config.yaml
n_layer: 10
d_model: 192
n_experts: 256
experts_per_token: 8
d_expert: 32
d_shared_expert: 0
activation: "geglu"
moe_layers: [1, 2, 3, 4, 5, 6, 7, 8, 9]
router_score: "softmax"
normalize_top_k: false
routed_scale: 13.9
balance_loss: 0.00939
balance_bias: false
router_z_loss: 0.001
n_groups: 4
groups_per_token: 3
init_std_router: 0.0313
lr_router: 0.000624
vocab_size: 8192
norm: "rmsnorm"
norm_eps: 1e-05
tie_embeddings: true
optimizer: "muon_variant"
lr: 0.0111
beta1: 0.95
batch_tokens: 65536
seq_len: 1024
train_tokens: 559900000
steps: 8544
dataset: "wikipedia_en"
Below are experts of layer 3 (counted from 0) of a mixture-of-experts language model. Rows are named gate (a neuron's input weights, with its number), up (a neuron's input weights, with its number) and show model dimensions 0-191. Each number is 128 + 24 x the weight over its row's rms, rounded and kept within 0 to 255.
Before each expert's rows: "mostly gets" lists some tokens that are sent to it at least half of the time. This comes from a sample of Wikipedia text that the model never trained on.

# expert 28
mostly gets: " American", " United", " States", " US", " York", " English"
gate1 [116 139 143 143 131 115 153 127  97 118 117 109 121 113 137 148 107  89  82 138 127 105 120  92 109 147 146 172 119 138 147 125 113 135 115 140 128 147 141 150 101 138 149  78 121 119 128 154 140 108 127 129 126 114 107 112 149 147 109 116 116 150  88 121  86 137 150 103 136 140 130  92 146 173 119 183 145 133  97  94 160 138  98  98 129 141  97 132 142 136 100  83 141 143 162 166 155 149 165 161  98 135 132 183 116 153 112 122 121  96 115 162 151 148  93  86 115 130 148 109 102 157 170 120 106 137 120 149 140 105 112 166 146 113  92 107 157  98  66 157 159 117 125 185 133 131 132  94 131 145 101 134 155 126 114 139  99 104 134  84 174 167 113 126 135 130  90 106 141  94  95 160 106 165 111 169 123 163 145 105 130  95 136 127 153 112 115 135 145 127 164 174]
up1 [ 94 136 112 168 144  86 156 128 148 142 168 126 147  77 125 131 167 140 147 110 130 163 145 128 132 156 126 154 113 147 183 132 121 114 134 127 160 125 108 128 115 105 134 105 139 143 140 119 134 146 175 158 113 134 106 102  99  87 106 119  97  94 123 125 108 124 112 111 154 136  98 126 171 133 121 121 133 112 119 107 123 127 130 126 152 105  81 104 156 106 122 130 141 113 141 139 114  78  98 102 118 149 131 104 146 143 122 157 122 126 157 139 132 156 188 100 141 170 136 134 131 126 132  96 169 136 132 102  74 122  95  76 156 142 168 136  97 101 122 167 216 117 121 138 140 155 133  77 119 165 129 135 148 148 117 129 106 180 114 147 156 104 143  98 138  97 136 177 111  61 131 145  94 103 115 113 124 122 128  92 105 132 118 146 130 129 116 130 159 118 133 130]

# expert 86
mostly gets: "ink", "berg", " Kra", "ö", "ür", "iv"
gate0 [ 73 101 117 117 116 109 124 128 136 118 149 112  89 116  70 112 126 138  52 189 150 133 151 119 120 140 111 123 151 117 128 126 128 121 111 131  93 101 121 145 161 108 112 109 108 149 129 108  94 175 104  90 113 143  86 120  81 122 103 122 125  75  74 139 109 123 141 149 186 114 104 159 107  79 121 172  98 118  84 124 150 156 150  91 162  95 131 108 120 143 128 135 155 153 148 151 124 103 133 128 140 104 127 171 136 143 123 146 148 121 155 120 135 128 121 157 100 121 142 163 118 115 102 137 132 102 164 163 114 134 126 151  96 135 141 147 140 154 120 140 135 115  96  99 111 110 143 147 117 127  99 101  91 133 143 102 108 139 138 121 129 142 115 132 159 138 104 112 139 163 128 129 146 171 154 158 142  87 132  97 107 110 116 159 174 127 155  80 152 120  85 126]
up0 [159 163 115 120 105 178 113 172 138 113 132  77 143 175 113  90 144 142 136 156 128 122 151 178 112 114 119 160 127 118 130 159 123 154 126 120 124 151 124 137 104  86 128 123 135 109  89 111 118 128 142 125 112 127 162 149 107 149 110 155 125 162 145  95 112 152 142 150 125 107 118  80 125 134 112 131 137 120 109 101 159 126 140 150 119 144  95 141  99 122  80 146 128 167 111 110 110 156  99 128 164 151 110 105 135 162 153 153 148 107 124 113  99 139 133 138 159 172 109 131 145 151 133 111 136 103 112 133 122 141 148 126 101 111  92  99 133 158 100  95 119 103 170 162  77 164 137  96 133 134  77 125 111 182 153 147  93 175 127  81 171 152 139 129 127 108 116 132 111 157 105 142  84 140 116 154 133  99 119 141 132 174 115  96 166 158 137 147 160  89  86 132]

# expert 222
mostly gets: "ed", "ated", "ted", "ing", "ized", "aged"
gate0 [164 151 113 109 105  92 124 144 139  87 170 140 164 184 145 110 154  97 108 129 110 160 113 129 168 112 194 169 145 125 150 151 153 109 155 131  98  70 143 140 133 102  75  91 114 118 128 175 117 183 131 118 120 124 169 131 139 108 125 122 155  71 126 144 148 130 129 113  81 164 115 108 155 106 155  99 139 128 149 123 130 126 141 154 105 136 126  58 125 100 122 128 194 136 155 134 124 145 127 125  98 112 132 108 132 126 139 132 118 122  89 109 158  95 115 130 126 111 158  88 121 148 117 119 106 149 127 131 135 167 144 117 118 132 117 107 142 132 128 122 127 137 133 127 126 136 141  71 125 130 131 112  89 126  96  94  79  96 145 124 144 115 128 113 139 105 148 112 124  87 143 119  84 114  99 116 158 125  99 133 134 149 126 113  87 154 150 121 103 130 161  90]
up0 [ 94 145 134 120 166 106 148 121 125 135 119 142 145 160 121 148 120 135 110 115 113 103 139 182 117 125 138 127 118 114 115 126 114 156 158 141 174 108  67 126 127 127 149  91  77 149 147 130 168  94 136 158 114 169 111 121 117  94 173 114 159 113 106 113 122 160 163  98 151 127 173 130 118 121 114 162 153 121 130 114 141 135 124 154  69 138 120 128 157 125 112 145 149 106 118 150 124 128 133 126 155 165 132 122 160 134 116 118 117 115 125 164 125  95 123 112 104 148 144 125 117 150  86 153 138 103 126  83 139 122 139  93  98 149 156 114  87 132 155 103 145 137 126 129 138 128  48 117  99 161 107 147 124 142 162  97 117 104 118 119 132 102 150 128 171  76 103 120 106 136 164 101 144 145 174 152  99 163 141  95 118 176 133 124  54 137 137 137 102 115  97 109]

# expert 240
mostly gets: "uff", "Gr", "cl", "Burn", "fl", "conf"
gate0 [148  65 132 107 123 153 161 145 127  98 119 131 113 119 126  65 145 141 156 109 100 129 149 143 142 118 164 127 134 128 134 155 159 128 149 110 106 135 138 137 125 121 103 134 109 136 140 124 114 130  91 139  91 114 176 137 137  71 116 132 105 142  96 103 134 120 126 139 146 145 116 114 164 130 141 109 152 112 149 127 145 112 137 112 162 114 132 116 114 151  71 101 133 182 139 137 138 129 137  64 120 105 151 145 102 151 114 162 112 116 114 153 106 115 170 154 110 124 152 179 152 119 144 149 151 123 151 130 163 137 174 147  91 106 205 160 126 123 178 102 102 160  95 107 148 109 124  84 128 121 159 145 129 113 110 122 110 135 111 157 130 146 139 125 104 127 117  76 133  76 127 140 151 172 124 160 137 101 154 134 129 196 141 121 135 142 158 160 138 145 114 129]
up0 [178 174 114 157  77 132 132 108 137 108 118 125 109  84  75  98 114 148 130 129 116  88 164 153 120 119 115 104 118 129 128 138 163  93 125  98 160 118 154 131  98 124 113 140  72  86 125 112 113 138 104 118  96  92 162 149 115  90 123 129 149 111 157 147 168  95  77 111 164 108 115 139 125 125 141 109 156  86 147 106 150 149 106 161 131 153 156 140 184 130 161 133  72 109 123 153 111 113 148 149 136 144 127 130 113 135 110 119  84 178 109 166  82 138 142 127 141 105 124 163 134 115 149 121 137 155 165 125 154 127 112 131  99 127 158 118  99 151 132 113 147 171 132  79 166 129 138 113 139 156 142 139 142 109 140 159 130 175 156 119 129 140 114 128  89  87 158 132 127 122 145 115 108 145  99 149 145 112 163 150 116 132 122 152 122 151 137  95  93 127 138 136]

# expert 23
mostly gets: "d", "ding", " realize", "uction", "built", "shed"
gate0 [155 109 130 140 150  84 119 112  87 151 121 147 110 138 101 159 107 171  78 119 106 134  98 124 143 101 116 135  87 183  90 155  96 156 103 104 130 146 148 131 145 169 117 126  87 128  96 169 171 169 146 118 126 125  97 168 123 140 153 131 143 110 117 161 139 159 139  96  92 127 131 113 121 111 149 118 153 186 138 131 119 129 126 117 140 107 109 168 136  87 130  83 154 153 153 153 138  93 106 163  94 163 114 127 130 143 110 146 112 126 144 144  99 112 158 136 132 159 122 151 111 105 129 118 108 135  88  99 148 114 171 137 168 104 144 136 138 135 139 113 195 125 162  89 100 144 161 128 107 162 124 135 129 101  83 157 172 110 153 142 101 152 133  90 124 140 144 116 126 136 160 125 122 146 105 169 125 155 154 148 137 111 147 143 110 114 124 134 171 112 137 143]
up0 [107 115  97 142 112 100 112 156 130  95 141  72  60 139 145 119  99 134 153 151 120 150 148 137 103 102 141 144 113  98  96 142 110  99  90 112 123 114 170 134 111 107 171 105 165 149 120 154 141 137 119 116  88 189 146 144 145 123 123 138 104 135 130 122 112 109 113 135 164 176 106 116 141  84 141  79 126 101 152 116 144 156 154  95 155 134 146 151 120 128 110 178 117 152 113 116 131 106  73 154 113 122 120 122 117 121 126 101 142 150 137 125 153 147 131 148 121 182 114 104 172 122 108 138 132 125 107 112 154 115 138 170 135 139  95 146 161 128 129  99 116 108 147 125 120 121 151 140  71 130 131 192 106 127 131 190 120 158 134 147 137 145 110 131 134 121 212 107 171 119 128 153 130 125 155 143 104 131 137 154 100 139 148 141 125 128 131 124 172 141 110 117]

# expert 207
mostly gets: "ional", "generation", "mission", "found", "ect", "struction"
gate0 [142 156 143 163 154 139 106 149  78 109 112 135 138 122 163 137 143 121 126 124 135 138 145 163 108 125 118 147 128 145 162 110 146 168 143 146 161 154 112 141  85 143 132 199 177 115 149  91  99 138  98 103 129 173 123 131 110 127 126 131 102  90 126 118 178 127 126 144 116 168 102 132 107 104 114 155 113 120 119  87 111 140 105 157 131 150 110 153 111 117 161 130 112 148 155 115 119 148 151 114 124 125 140 128 143 119 148 108  82  92 159 147 131 139  88 100 143 139 177 121 145  87 136 134 158 154 104 125 113 197 143  81 119 124  98 111 154 157 148 170 122 141 136 132 142 148 162 132 121  99 150 134 102 147 118 170 101 104 115 101 135  95 136 136 119  97 104 167 108 162 130 171 151 142 149 138  82 125  72 126 126 155 133  94 112  98 136 139 115  85 121  95]
up0 [136 126 168 140 171  99 124 148 124 183 145 128 144 134 162 151 147 119 147  82 128 151  88 119 109 118 156 143 120 127 133 155 142 150  88 125 176 104 115 113 115 112 160 137 139 105 175 128  91 120 125 131 158 131 139 164 154 152 109 118 129 141 121 149 181  96 157 186 157 167  96 156 142 152 120  94 113  88 167  90 112  99 109 134 138  94 110 158  81 113 127 142 122 143 125 137 127 128 120 161 115 135 130 140  91 141 128 140  70 114 109 166 121 127 111 124  93 106 121 135 159 116 138 125 123 151 110 147  80 153 172 125 121 156 124 140  66  90 151 157 129 134 132 106 152 103 104 152 118 112 118 143 122 154 122 122 143 107 133 153 150 136 120 130 112 117 210 139 135 118  95 140 111 150 152 130 143 172 163 134 127  91 155 149 135 128 110 153 152 132 159 114]

# expert 191
mostly gets: "ism", "ness", "ations", "istic", "matic", "ation"
gate0 [137 146 123 123 136 170 179 113 147 139 143 146 117 126 139 106 127 114 192 107 138 130 138 141 133 136 116 131 139  83 132 124  97 119 126 149 120 113 133 156  84 120 129 113 110  92 147 128  84 145 138 162 130  95 120 108 165 133  84 121 115 117  85 125 158 165 156 138 144  86 149 114 137 166 135 132 108 124 149 109  69 132  86 106 152  83 157 152 125 114 124 126 118 171 128 119 126 149 133 148 173 111 135 142 103 147 118  99  97 129 137 103 115 107 114 131 225 100 177 174 155 151 102 123 163 131 139 104 128  92 114  98 140 140 128 145 127 129 159 140 136 141 127 129 153 115 133 152 106 126 150 144 112 119 156 151 155 110 148 117 137  80  99 149 166 105 119  96 120  93  81  79 139 100 135  95 140 107 122 119 131 147  99 111  93  84 142 153 116 126 105 111]
up0 [140 122 135  92 128 132  89 173 154 137 129 116 159 117 104 121 124  97 200  83 125 140 115 166 163 148 108 128 154 125 119 139 142 125 147 127 172 156  86 142 132 135 159 152 153 118 116 142  92 130  80 120 159 176 133 110 163 133 147  80 146 177 125 111 144 112 119 129 132 127 112 125 132 100 135 116 111 130 179 163  82 154 135 153 154  93 126 125 137 147  70 123 150 184 138 135 155 132  78 122 151 143 141 144 146 157 133  96 160 146 165 145 138  97 136  90  89  91 102 140 113 110 125 150 122 109 122 118 127 129 127 145 112 112 138 141 112 173 175 112 155 110  96 114 117  90  97 166 129 108 119 145  89 199 144 122 166 128 140 124 134 105 143 126 165 167 144 107 126 130 155 124 126 105 139 136 111 107 133 122 152 114 125 103 123 119 112 138 137 154 107 148]

# expert 183
mostly gets: "})", " Animali", " human", " Pld", " either", "At"
gate0 [125 143 132 146 108 159 139 127 128 115  99 130 107 139 114 128 138 159 114 107 121 158  82 148 133 111 147 135 141 145 112 101  64 117 123 148 120 140  99 150 134 115 133  90 133 104 111 112  93 101  88 141 111 130 150 161 155 114 111 144 138 155 108  93 144 131 101 185 109 154 128  82 104 110 189 152 116 134 151  98 105 122  83  95  93 108 125 146 116  64  75 150 122 118 119 156 124  98  90 128 141 153 162 126 113  93  98  66  82 131 102 137 110 100 132 142 126 149 171  86 112 129 134 114 140 113 126 116 121  62 128 130 142 183 117 140 113 117 112 133  89 144 128 108 108 110 109 112 126  96 115 143 127 130  81 181 104 141 139 112 128 152 123 120 180 146 138 118 123 105 140 132 104 135 187 133 130 146 158 155 138 131 137 138 135 128 121 112 149 143 163 129]
up0 [165 119 135  99 112 155 128 171  96 138 155 126 109 133 198 118 174 156  99  80 136 160 153 101 106 117 104 155  92 148 124 146 121 150 137  98 110 147 121 112  88 114 130 106 127 134 154 101 145 169 118 107 116 130 141 136 162 120 101 172 100  95 120 153 143 157 139 136 153 132 134 162 119 125 130 139 141 135 145 159 114 133  99 124  85 142 130 105 137 130 175 171 119 116  92 117 109 124 127  93 150 133 154 140 105 155 132 140 102 159 128 107 129 113 138 127 131  85 157 138 100 142 156 144 182 125 121 145 115 131 131 129 112 120 149 119 132 143 104 102 149 159 100 134 134 126 157 109 154 127 126  63 160 122 142 135 119 113 158 159 122 129 101 166 108 148 133 114  88 158 119 114 208  98 181 107 133 146 147 129 110 189 129  99 120  99 176 117 116 154 109 126]

# expert 44
mostly gets: " government", " English", " California", " China", " water", " French"
gate1 [144 122 140 135 120 134 128 116 127 149 126 143 134 158  99  92 147 113  99  93 124 107 150 122 150 131 152  92 137 145 129  89 104 146  91 106 120  88 128  82 119  98  97 170 144 111 120 120 147 124 143 105 114 113 100 173 104  82 128 152 126 169 116 153 151 147 144 111  74 117 118 115 143  94  93 129 121 108 125 158 151 104 123 149 134 105 146 123 145 152  88 128 127 191  47 103 126 162 129 154 151 132 116 115 108 123 159 118 151 126 111 170 141 131 125 171 150 123 141  78 157 116 118 113 112 104 148 162 151 159 119 160  93  77 124 175 151 134 142  96  99 175 162  99 103  89 119 138 130 108 157 164 114 134 141 108 113 151 105 100 137 131 117 153 116 159 146 108 132 176 132 136 150 110 126 141 132 111 150 140 134 139 131 106 122 168 162 101 122 105 167 127]
up1 [102 154 179 127 156 138 118 113 132 156 179 122 124 140 131 110 102 123 144 136 131 105 122  95 167 123 111 136 100 114 117 111 119 176  93 132 111 177 129 113 132 131 140 144 105 127 118 127 119 113 128  91 111 142 108 109 139 146 132 160 171 179  67 145 149 151 112 148 129 102 136 127 155 131  94 113 107 122 141 140 124 132 148 122 142 115 133 106 159 161 116 131 133 106 132 158 130 117  56 114 145 120  96 150 176 144 158 161 121 137 124 115  84 118 117 147  95 119 124 200 148 171 134 165 188 119 111 112 170 147 156 161 114 143 121 146 143 151 116 103 103 164 112 100 146 147 122 110 111 119 118 123 143 180 110  99 112 117 155 141 120 129  82 161 175 123 191 159 104 103 133 131 149 101 123 108 106  92 121 163 110 143 117 115 137 153 117 147 149 149 148 117]

# expert 127
mostly gets: "awa", " served", "ish", "aka", " returned", " lived"
gate0 [117 168 119 139 126  95 134 135 120 128 145 110  90 116 129 144 116 122 160 107 121 156 108 128 103 134 138 129 121 164 148 124 119 123 131 103  89 134  94  97 132 135 151 103 108  96 146 115 130 134 162 112 124 174 143 142 169  97 122  74 126 133 141 106 157 105 145 150 116 130  97 159 153 112 138 112 165 141 125 144  89 131 174 165 101 173 128  87 109 124 146  94 176  93 115 116 116 135 117 149  86 160 126 133 113 162 140 141 135 145 133 133 160 115  56 172 120  92 127 144 192 126 141 140 118  90  95 166 169 157 151 177 154 148 123  97 147 123 153 162 143 134 162 122 158 158 109 152 110 103 129 119 132 111 120 143 126 145 120 142 138  82 140 130 103 120 109 127 131 153 120 102 116 149  64 135 144 118 167 102 138 163 125  94 142 138 113 104 143 141  80 102]
up0 [133 132 153 142 172 117 124 124 124 136 130 126 119 149 145 101 102 113 161 108 137 159 139 166 153 125 138 182 116 125  60 138 109 126 122  98 125  73 154 143 109 132 158  59 179 136 116 101 101 163 120 107 142 121  82 104 108 121 138 119 172 101 119 136 141 141 139 123 123 108  87 145 125 134 124 129 105 163 147 120 135 136 120 110 125 138 113 108 122 110  86 151 172 121 121  97  83 140 144 145 135  97 110 102 133 119 105  98 161 101 158 168 129 129 147 111 153 132 130 133 155 131  92 123 116 129 169 136 138 132 123 128 119  92 125 132  92 152  87 176 195  75 118 135 132 100 139 125 117 123 138 109 145 102 161 122 120 129 123 134 162 150 137 135  97 121 153 141 110 107 176 143 127  95 151 115 105 149 140 131 134  67  87 137 141 120  84 134  98 182 136  92]

# expert 248
mostly gets: " States", " County", " California", " China", " district", "ville"
gate0 [135 128 134 171 175 120 189 113 131 116 154 101 120  99 108 101  95 125 150 126 122 124 137 133 134 135 136 161 154 162 146 182 122 141 116 156 146 108 113 127 123 113 164 171  86 110 131 181 146 176 141  85 143 127  85 121 121 104 151 129  96 113 147 150 122 129 158 136 112  99 116 151 149 100 137 132 109 148 131 150 125 101 124  57 123 122  85 104 128 137 154  99 140 123 109 136 142 163 106 110 130 134 125 141 120 121 145 172 129 169 148 120 105 107  99 157 137 131 150 114 126 121 125 150 104 155 122 164 151 137 107  91 171 169  92 130 146 127 148 163 144 106 165  97 156 158 143 127 107 160 140  95 124 143 120 145 144 108  57 111  78 133 156 102 150 125 119 121 124 117 128  91 174 141 102 124 104 132 161 154 127 131 128 134 157 178 162 105 130 119 156 120]
up0 [116 143 142  83 128  94 124 108 136 130 102 143 148 128 119 151 135 126 138 130 136 160 125 202 123 108 135 123 116 126 124 134 143 146 152 145 112 141 130 125 129 160 108 109 123 165 148  95 145 132 141 127 133 149 125 109 104 104 125 124 134 151 106  81 141 120 105 132 161 143 128 142 121 127 160  76 102 113 144 187 116 163 103 101 164 139  81 172 131 102 117  93 136 153 130 140 114 118 158  90  86 164  89 116 141 109 120 149 128 109  88 111 159 123  87  89  75 132 124 130 139 157 140 110 122 152  85 109 155 107 184 105 138 139 162 109 114 134 107 130 110 101 166 165 115  76 122 113 111  99 106 166 110  59 114 120 102  92 174 124 125 114 124 118  89 154 132 107 164 122 152 116 158 145  92 101 154 126 116 115  90 142 117 142 169 142 140 144 134 142 108 140]